config.toml
n_layer = 11
d_model = 512
n_experts = 64
experts_per_token = 8
d_expert = 32
d_shared_expert = 0
activation = "swiglu"
moe_layers = [0, 1, 2, 3, 4, 5, 6, 7, 8, 9, 10]
router_score = "softmax"
normalize_top_k = false
routed_scale = 1.0
balance_loss = 0.0112
balance_bias = false
init_std_router = 0.0311
lr_router = 0.00038
vocab_size = 19792
norm = "layernorm"
norm_eps = 1e-06
tie_embeddings = false
optimizer = "adamw"
lr = 0.000963
beta1 = 0.9
beta2 = 0.99
batch_tokens = 65536
seq_len = 2048
train_tokens = 537100000
steps = 8196
dataset = "wikipedia_en"
Below are experts of layer 8 (counted from 0) of a mixture-of-experts language model. Rows are named router (the router's row for the expert), gate (a neuron's input weights, with its number), up (a neuron's input weights, with its number) and show model dimensions 384-511. Each number is 500 + 40 x the weight over its row's rms, rounded and kept within 0 to 999. Numbers have three digits each.
After each expert's rows: "mostly gets" lists some tokens that are sent to it at least half of the time. This comes from a sample of Wikipedia text that the model never trained on.

# expert 7
router:453383442473507462531479466503455503456487436565536476520488482497525485474451546407518499474449571472545519519503474503483523490461567486510527467530534549503498595532458483485462505481510434513540508488508523453486503453519480448551438521499512507576519465452545475533444494594564527423466572447490548526494486499506465570483476529549522518516520534520526520516500505432562441443422
gate0:519506520501504461503510475457479457524518513549459618485556529495543481503552449489501520397521535445497516487556503535551571508522456465580476472474478506491403537486482543527484521474484459540427523490543561578461468479523506485462518569492557430523591484468374518556568495538490558423469574558539492505512579523530438486399500464472429533546452478464478448498534467557459514538479
up0:442507513551486454489482507453547464538550502443564474475491500446511539478468590551528462467465475593554474460487498508561445512398540523476461462531511484521520554551511453444570527567548505496481438547482535448516540494533543516506474500499482469510473525567510564487482523543521576551531519441516462478445432555537529492478530509491498427509494487598549544482455497481469461431476
mostly gets: " film", " album", "ations", " system", " role", " Award"

# expert 56
router:577470472434504442516549506522592538504565425484538459500499455476425482445488538548516530482518522439452510523497490555477449460567503443426471513533490432529459429504508476454569518464485458473546542591498462490547463502483544469549479556506569512432495537569507443399538463559605449415496565570502540523504451514485475462449459556492523510449477501483538461504484518509460547493519
gate0:512492537571491518474485515529487525484390462402534521424467544499567494499490445476461492514396525541504517553514568559457511495454437428395428490485474506441508473548472535527443542505462546538572541528556522534525496548414519490472454520491563503444580472510515535511541471513492470475531435569513470480500536521490482509567518560497430494501517484484553459459466523533510535542497
up0:472492483425491508528535433485503481550657522568548496552537483507416488515509560468479478480621483482545505519543442437528475519550582548513547510518442549592489481467529472421521501467510507498482503449428500504457506480620473502470515502463449465520438546484496474513478530480547494539530543469475530595436448464447534500479454442495511532500531506507446503481540566453479503487510
mostly gets: "°N", " until", "',", "″E", " before", " became"

# expert 52
router:556487512511471472528556482518545534496507517519467523495543487537434491510581511506531539500432448499497513465439471533488447478476526465457604489492398402502494435540549532506512466539517551535528555527510464528514455552527520465505453547449550434585502565469495464440529560512548439487554478544432450484479474482486541459501497490491558491475423520460494486475462423538438548479466
gate0:501481484477510545480509492436528495481459506527465511482544576534517487439510509425479553490491475480485477513528532453480475478490480448510497541472496531503421568541474440542469492581528494545547526475473419471503518503561499500525553474544513499506463466492522508527421479473552535455481525505571511462503533590531398482477432465498429493484445489502465512554530501462527485501507
up0:497484498477511486462492501509376465503556520455504512501495448454486544506485514562498516483502429534526537508468507598515462531439526574521515503540488440479500487477503510457453493484452483478438482485466614488529455522532511465489442534576480524500488525501491504435506466542441452549502431516490505483483399367486485483506558574555564516546550481463503456461446548518462509541480
mostly gets: " January", " October", " September", " November", " February", " December"

# expert 27
router:554499533560532510548541524504506455471508468477534438537504532474535534531442515510540579526513494509475559452469498532509450488515369498457496483524495495499569487489565553513460478530450503537518496515509477473558506525536561553526522494533566493414485448539544494503554494490528475469567486574488550493516496514529510496453495509500513446456524549487449446511555435515529513431504
gate0:532534503511533532535431521489497510527445494435445554543433540573575520514475486501504471463489502531541504489557592508536544485523468478490544502522546513456483434516508527478438603366459452487454472502486565543519523540468478527442480560497528540482511488532536518558608541487485562430477444552498503448520528541529563551468562524469460463503476428426488498529502505525462484513490
up0:483542506566524556540443548507465466500463466511437536520510597565531561517487473506486470438437492503519550431520555493522520446522478463526562505530590473459479487492492544500471521439493461480450485455458564492507511560496491534459480562500519518475522527519538495506600553516527544463500430537475546467455539549537497511452490474457474462499487448440440497501511422509515481494459
mostly gets: "==", "===", ".\"\n\n", " During", "On", "In"

# expert 60
router:512499514500444532435514502483508538450493571542520552467567514560528537433462511575519498494502479506441448508515478477461524484519492448572522536430542554518500539523439453542486510494484476505476456432490539484509547484463545482529480472489509580600514489540496518546566487482520551522451491465459484474520479495516508516481497536451511547469411521505499512547461437433529408436466
gate0:479557489558476427611457419437516431460527514551466499520421467451573459546530425465517535420452512505534434503506559554538499502539462522487516497482461469508474440511554549480472563535557444463484453488527485509560472481476554436522521473591500428532542570546479544527491468501524470516445542593494537475568520539489521516491481533435465555511466495434444503474507506498486511496458
up0:477564439530445460570405438427524439474525506580423549524470490492582469517530458423479570457489474509581486446522571589549551474520477531507523474464491487504477502480514529524512498561530491416467460495506530497516447511460525469517465459582505445530552586537440512527502480542536490446453561570512526473522484531458531469475470472461482566521479499431467450495522450446509530499494
mostly gets: " career", " life", " members", " Date", " information", "ations"

# expert 55
router:514563534565503445510552533512452492464538447548521501531558483489545548577482525464519532441451505541521477543467454523544551490530442474491512467490539486494480540446563507540546514475480487470499442425582540477510485494505474468471591521480493505445476479468471515566454507509550498575530441476518505488442529492489467441551526535489558501450423477426494515493585452495478473478503
gate0:522472486501462509576538523515551506552492469432447444488504466497525486474506539457583500493467485465534542520423512486509470491507411497522537526491585508499515469427529537554564534468493459507505522473531516517551500489487493496531541483503422464439463452531499441396513497522498521511474465436439527536516526497488527564505499478452489506499482415449418508473496555487521483462480
up0:487451519512479533569511505460512525560445470446458482503518453494504503494473523468537538536459495521533531515434515449508443512489425482513551570461545501473523489421533516539538534466482485522493546431569528516536471477502479464539543475492442482428471425500482463419483518530490548494474483428443545572501520483485509573512516500425510512506496394422414514459494559502514471404502
mostly gets: " Sergio", " Hart", " Vickers", " Towns", " Mitchell", " Rex"

# expert 20
router:476468498481403454510511484472460539485478474555542563464462497505493435504453534531523407452471467489510508488528456476445484517517482475540417553505485565491466538463509521463539521405528430509477480489571533472509576455531469510453427488489508454562548546519565469536475482513538501532424528546452513490504494457541503552512467535483501469470473525563510496538521524528552397502452
gate0:429490532597490432519474465433477555464454474536505557475449542480480465603478457523480469481531491471502445467508575537543506519442433479474503506565507447487530551485599507556540478530479527483491513563550564551530454442505487492479495466502551469491489506508458561499516541593482507508534506523502457519478543550492499490451504524486503394474427439453468522457493511497522487487543
up0:526498492574524443552470478440453546474459489562502493483427519530492501561456502407492456523464488461458510503510555544538532525534491471551610531508504514420515565466537469539467503500474474490543518456541562537529544465549513445457512465442524540523481454447453509536484547561485528555443564522482481591471488551497466449506435483458463475453516500549493491548534513447588513490496
mostly gets: " book", " band", " They", " film", " club", " character"